{"num_hidden_layers": 12, "hidden_size": 128, "n_experts": 48, "experts_per_token": 2, "d_expert": 64, "d_shared_expert": 64, "hidden_act": "swiglu", "moe_layers": [1, 2, 3, 4, 5, 6, 7, 8, 9, 10, 11], "n_empty_slots": 6, "router_score": "softmax", "normalize_top_k": false, "routed_scale": 1.0, "balance_loss": 0.00563, "balance_bias": false, "init_std_router": 0.00746, "lr_router": 0.000844, "vocab_size": 16347, "norm": "layernorm", "norm_eps": 1e-07, "tie_word_embeddings": "early", "optimizer": "adamw", "learning_rate": 0.0025, "beta1": 0.95, "beta2": 0.99, "max_grad_norm": 0.5, "batch_tokens": 65536, "max_seq_len": 512, "train_tokens": 280600000, "max_steps": 4282, "dataset": "wikipedia_en"}
Below are experts of layer 5 (counted from 0) of a mixture-of-experts language model. Rows are named router (the router's row for the expert), gate (a neuron's input weights, with its number), up (a neuron's input weights, with its number) and show model dimensions 0-127. Each number is 128 + 24 x the weight over its row's rms, rounded and kept within 0 to 255.
After each expert's rows: "mostly gets" lists some tokens that are sent to it at least half of the time; "comes after" lists some tokens at least twice as common just before its tokens as in all text. This comes from a sample of Wikipedia text that the model never trained on. Tokens count by the router's weight.

# expert 17
router [108 102 120 126  89  97 140  99 129 120 114 126 141 175 126 113 146 128 122 138 122 158 158 117 127 135  97 137  94 153  82 137 109 155 102 126 131 106 103 142 160 133  94 105 117 111 123 124  86 118 148 127 116 122 112 137 125 143 121 137 108 148 155 103 108 146  89 143 100 106 119 116 149  73 146 156 151 141 102 113 127 130 148 130 177 129  81 110 151 160  79  99 174 141 166 100 118 103 136  89 105 169 159  87 142 144 112 120 115 153 112 145 176 134 179 131 158 135 132 163 150 102 184 106 131 106 155 127]
gate1 [108 173 176 129 109  93 135 113 142 171 148  87 151 127  89 137 134 116 136 139 139 142 165 125 163 122 120 135  88 138 117  97 122 100 125 173 134 154 139 109 164 109 111 146  96 130 169 127 117 138 144 104 107 143 122 204 103 139  83  81 130 159 111 129 155 132 103 129 118 103 122 117 107 111 132 143 121 157 128 132 128 148  77 110 110 137 121 153  87 135 141  98 167 159 174 156 175 116 110 107 127 149 124 143 110 154 147 106 141 107 159 124 101 125 172 119 115 149 149 140 145 152  89 120 136 146 100 108]
up1 [ 94 155 182  91  72 114 135 124 133 100 173 113  93 144 133 118 187 126 134 152 160 111 121 139 128 130 118 130 138 122 108 110 118 121 100 141 116 130 139 111 138  95 126 106 101 147 105 143 103 162  88 126 140 146 128 127 129 147 131 153 114 168 112 123 143 127 172 148 126 110  95 121 135 115  69  98 151 127 115 138 110 173 152 137 163  82 163 128 154 126 153 143 148 133 147 166 121 130 135  91 165 128  98 170 164  96 137  64 149 103 137 136 114 105 130 125 112  68 148 156 134 131 106 146 114 131 129 138]
mostly gets: " U", " F", " MF", " DF", " FW", " PA"
comes after: " |", ".\n\n", ";", "|", " |\n\n", ":"

# expert 28
router [149  96 134 204  57 129 116 145 105 148 147 133 153 184  80 106 153 138 155  96  86 109 102 118 134 127 148 113  89 148 117 123  98  95 129 119 137 127 117 144 159  93 150 119 151 119 124  90 134 135 152  90 135 151 110  90 145 115 144 113 129 158 128 141  99 116 120 122 156 106 116 170 135 114 100 156 134 156 122 125 150 112 142 133 127 134 129 114 144 129  95 182 128 164 123 156 150  79 138 149 163 147 125 144 154  91 140 109 111 146 152 154 142 162 109 128 114 149 110 119 128  82  97  95 123 142 128 135]
gate1 [125 163 115 146 113 159 138  84 123 183 142 127 144 130 125 121 120 144 135  87 135  92 101 116  93 121 145 184 143 139 179 103 114  99 133 125 140 104 146 119 118 109 138 112 131 125 167 182 183 134 122  99 109 149 118 115 136  93 153 144  93 135 122 122 125 133 151 104 126 112 118 175 102 126 148 151 134 125 201  94 106 136 154 112 158 122 100 108 102 134 146  97  88 125 127 142 123 130  98 119 137 113 131 128 137 154 137 146 153 125 130 169 112 107  95 154 137 117 170 172 111 100 131 116 152  78 173 135]
up1 [163 119 135 161 116 173 112 125 110 154 144 152 113 121 142  96 156 156 153  73 114  89 123  88 144 152 136 133  90 165 122  78 109 108 120 170 127 113 120 142 119 142 133 117 159 100 125 113 174 115 135 142 142 152 123 106 141 110 116 107 146 183 128 106  73 115 110  75 122 133 135 152 158 143 113  90 129 181 163 134 146 124 174 160 110 111 156 133  97 144 129 106 129 124 204 148 129 117 130 138 149 104  97 103 132  91 130 135 143 151  96 106 128 101 115 128 101 118 118 144 140 122 122 107 121 116 138 143]
mostly gets: " few", " million", "teen", " seconds", "illion", "ifa"
comes after: "1", " ", "3", "2", "5", "4"

# expert 37
router [162 165 138 107 164 112 116  90 158 100  97 137 169 115 159 126 102  90 104 125 134 165 176 111  98 169 132 164 138  95  99 125 129 134 136 148 156 147  96 137  84 123 149 150 134 110 101 114 117  93 127 137 120 141  98 129 144 156 107 149 142 119 161 158 105 142 108 153  98 160 145 145  89 123 149 139 152 127 122 119 142 103 126 119 132 145  84 115  84  95  97 157 106 129 124 125 127 147 110  85 149 156  94 158 128 178 109 109 155 149 135 110 157 140 161 150 103 129 111 140 157 114 151  86 105  89 131 146]
gate0 [122 108 105 157 117 131 114 130 156  94 119  97  92 126 128 129 142 120 138 126 112 115 112 150 130  94 124 115 156 105 108 159 121 123 140 112  92 161 197 109 130 125 128 150 144 114 101 162 134 152 117 194  93 124 139 127 149 143  93 132 143 138 136 104  97 111 174 129 112 102 135 137  98 132 140 167 112 140 134 118 134 167  80 113 181 125 125  97  94 144 119 100 164 124 103 148 124 125 116  87 104 129 129 150 122 145 110  56 131 119 133 128 114  98 124 162  88 197 142 129 125 115 149 114 169 136 135 165]
up0 [126 122 117 150 149 111 127 127 126 117 115 100 136 118 145 139 167  96 108 137 100 130 145 117  84 147 150 140 114 114 111 123 137 144 140 101 108 103 161 120 137 132 100 124 153 152 124  91 138 131 144 191 107 152 116 124 149 191  84 101 140  95 149 143  97 118 131 179 130 149 156 152 136 129 121 147 148 136 104 125 164 109  90 140 159 124  93 100 118 108  90 111 148 133  95 108 155 109  86  91 133 181 134 128 141 129 144  66 136 118 148 128  81 123 139 156 102 193 160 102 132 126 168 118 125 119 155 117]
mostly gets: " St", ".S", " No", " Pl", " Sp", " Co"
comes after: " |", ":", "|", "-", " U", " ("

# expert 0
router [150 107 107 160  98 104  93  92 141 137 139  92 129 136 171 121 147 147 184 153 134 144 127 131 152 118 112 102  91 162 107 126 111 156 108 100 122 124  89 102 132 153 114 101  97 102 171 109 113 107 158 139 146 114 110 107 156 118 135 123 151 119 150 148  90 130 120 148 139 100 137 152 142 113  84 174 141 131  99 166 175 121 162 146 136  85 141 102 133 139  96 163  96 123 151  85 159 125 161 105  86 108 146 106 105  95 127 106 152 125 119 139 169 165 119 117  86 111 122 121 134 102 112  97 141 129 109 127]
gate1 [114 130 139 156 125 113 139 108 105  84 130 155 144 121  99 108 116 114 125 125 105 158  88 135 140 112 136 153 119 141 117 137 152 143 147 162 131  83 122 188 120 149 143 141 145 140 154 119 158 170 136 132 113 106 118 163  85 133 142 109 116 130 131  95 119 108 209 129 132  97  98  92 126 151 135 132 130 130 137 111 122 143 141 139 115 108  95 133 173 138 117 131 176 160 120 190  98 107 136 116 136 120 142 122 129 121 112 137 117 101 151  88 104 140 121 130 130 116 113 183 136 153 117 141  98 110 159 219]
up1 [ 84 124 150 109 156 143 178  95 115 109 136 121 155 119 109 120 119 129  96 111 117 143 143 147 138 115  92 146 118 118 125 121 152 130 146 131 138 145 135 193 151 177 149 137 132 145 137 125 164 169  89 179 147 155 138 117 102 141 104 105  79 109 116 105 132 106 177 105 137 128 106 112 159 168 144 162 109 141 140 128 114 137 127 127  99 124  91 118 166 140 135  99 153 133 130 178 107 111 125 108 146 103 127  93  99 155  90 137 130  99 133 118 145 150 109 106 117 105 100 160 131 131 116 125 139 104 138 214]
mostly gets: "ร", "|---|---|---|---|---|\n", " television", "0", " twenty", "ː"
comes after: " ", "0", "2", "1", "5", "3"

# expert 46
router [169 136 135 158 114 139  91 129 136 123 125 135  91 130  77 125 124 126 121  86 172  96 135  93 109 122 176 131 102 152 144 147 147 134 136 116 123  62 158 164 121 159 125 125  69 105  88 129 140 159 116 105 139 120 118 102  85 118 129 117 144 169 121 102 127 139 125 162 102 135 116 115  91 168 142 174 155 126 110 142 148 118 156 167 119 130 111 108 147 146 151 127 139 156 121 128 114 137 154 182 166 118 147 127  80 146 139 125 140 104 112 124 146 136  95 131 174 127 112  95  74 128 102 125 135 136 117 143]
gate0 [152 158 131 104  63 121 142 123 109 151 160 159 100 147 117 112 126 100 102 128 171 102 130 169 123 136 153 123  95 168 158 130 106 105  94 118 143 124 146 119 126 115 115 148 102 103 118 127 140 118  95 109 114 132 131 115 110  69 121 125  91 113 101 120 110 125 113 188 127 172 128 136 174 143 108 121 148 106 164 127 126 134 113 140 114 159 116 101 103 122 141 142 141 124  80 131 127  97 119 174 159 152 112 111 145 125 146 157 143 115 128 111  95  83  99 189 192 138 149 117 120 163 154 140 124 145 127 137]
up0 [152 156 106 126  98 115 136 107 126 138  62 142 102 146 151 130 147 134  98 136 103 131 149 123 109 135 107 161 178 106  86 161 131 109 131 136  99 117 136 162 133 137 151  96 142 112 129 138 117 158 127 163 134 100 123 105 107 228 115 130 147 142 127 132 124 150 126  80 168 101 182 150 120 132 128 120 104 145 147 113 168 130 141 117 121 128 133 102  94 133 130  81 115 101 109 144 101 138 111 114 145 122 130 169 121  78 150 147 106 112  90 132 129 169  90 181 121 132 111 140 125 122 124 119 144 114 131 153]
mostly gets: " century", " species", " period", " son", " car", "idae"
comes after: " the", " a", " his", "th", " The", "'s"

# expert 8
router [130 139 111 125 143 136 119 101 125 133 134 166 141 139 135 141 101 140 103 130 140  98 159  86 135 151 144 160  96 162 124  97 133 140 102 161 145  80 106 132 130 117  90 108 159 127 154  88 143  97 126 141 158 135 121 150 163 133 138 172 102 128 113  97 108 124 128 146 109 135 119 143 153 112 119  95 108 168 118 125 153  81 183 135 155 160 125  78 114 122 125 135 122 166 159 109 125 100 115 112 133 115 162 136 156 136 112 143 130 151 119 119 180 135 146 104  86  93 157 155 163 119 153  88 103  83 170 174]
gate0 [126 164  98  88 164 154  79 113 122 139 164 153 117 152 127  90 174 112  98 139 134 151  89 120 122 136 179 105 168 125 145 159 142 103 190 114 132 159 151 152 119 123 131 147 114  83 144 107 118 141 171 175 120 130 119 108  86 135 151 134 116 147 124 117 163 133 118 104 131  75 127 167  76 146 101 110  85 152 131 118 117 131 144 124  79 139 145 147 101 158 134  84 168 156 104 131 131 131 130 114  90 122 124 154 114 147 135 135 116 161 123 119 133 128 121 110 124 110 102 113 132 109 114 144 131 122  96 119]
up0 [ 85 113 131 111 130  90 122 145 153 115  97 104 154  41 108 153 127  94 144 111 121 118 144 170 140 111  64 118  69 118 114 110 143 114 133 152  99 112 144  90 163 117 157 129 159 129 111 148 111 156 116  91 109 130 150 141 131 112 110 101 134  97 114 139 123 155 132 167 117 132 129  83 145 158 127 129 168 141 127 130 141 143  85 111 161 116 142 134 158 104 128 141 106 125 136 112 157 142 157 120 119 176 109 158 142 158 135 145 147  99 171 173 119 111 127 144 143 158  97 163 148 115 135 144 111 143 144 121]
mostly gets: "H", "P", "C", "M", "V", "L"
comes after: " (", " \"", ".\n\n", "\n\n", "===", " =\n\n"

# expert 40
router [138  76 109 159 106 136 146 135 113 112 119  77 141 181 131  95 154 154 122 111 137 157  98 129 135 127 130  94  94 178 104 138 109 140 124 110 116 137 146 117 131 121 135  92  88 122 141 135 122 159 130 139 149 117 105 133 112 104 161 121 107 176  99  88 125  87 143  97 150  91 135 174 129 161 138 167 136  93 109 143 150 129 146 141 141 115 121 106 120 171 108 169 109 164 147 113 130  93 125 119 153 121 154 148 151  82 163  95  92 147 122  88 154 165 115 151 155 130  92 125 132 148 139 116 118 120 152  93]
gate0 [ 94 123 116 124 142 133 122 157 126 127 144 132 126 105 155 109 110 139 134 138 106 137 148  99  91 138 106  99 134 120 127 137 147 180 173 155 108 131 164  91 116 107 135 133 124 101 172 112 132 168 152 147 156 142 113 117 116 115 127 158  71 120  96 124 129 132 113 136 154 142 119 100 130 180 163 124  99  97 135 163 139 116 146 136 129 119 128 121  70 141 144 142 134 149 105 118  74  82 148  89 170 146 144 108 139  89 149 131 178 128 134 127 123  87 153 103 154 100 119  98 133 144 135 163  77 122  89  86]
up0 [151 143 128 125 102 119 164  90 137 112  97 134 112 167 122 138 112 124 123 134 185 137 122 130 173 140 140 136 139 126 106 127  92  97  77 119 132  98  71 139 165 118 137 144 116 126 105 130 154 112 115 117 121  85 190 143 154 165 136 118 158 157 146 115 134 140 113 130 116 106 137 149 127 120 102 158 126 149 113 108 113 129 102  99  84 121 154 129 147 107 104 126 128 128 149 163 181 167 113 161  86 105 137 144 102 144 123 126  77 114 118 156 151 164  83 138 114 142 132 138 110 114 163  96 177 161 126 158]
mostly gets: " officer", " actor", " computer", " motor", " medical", " iron"
comes after: ".", "|", "3", "4", "6", "8"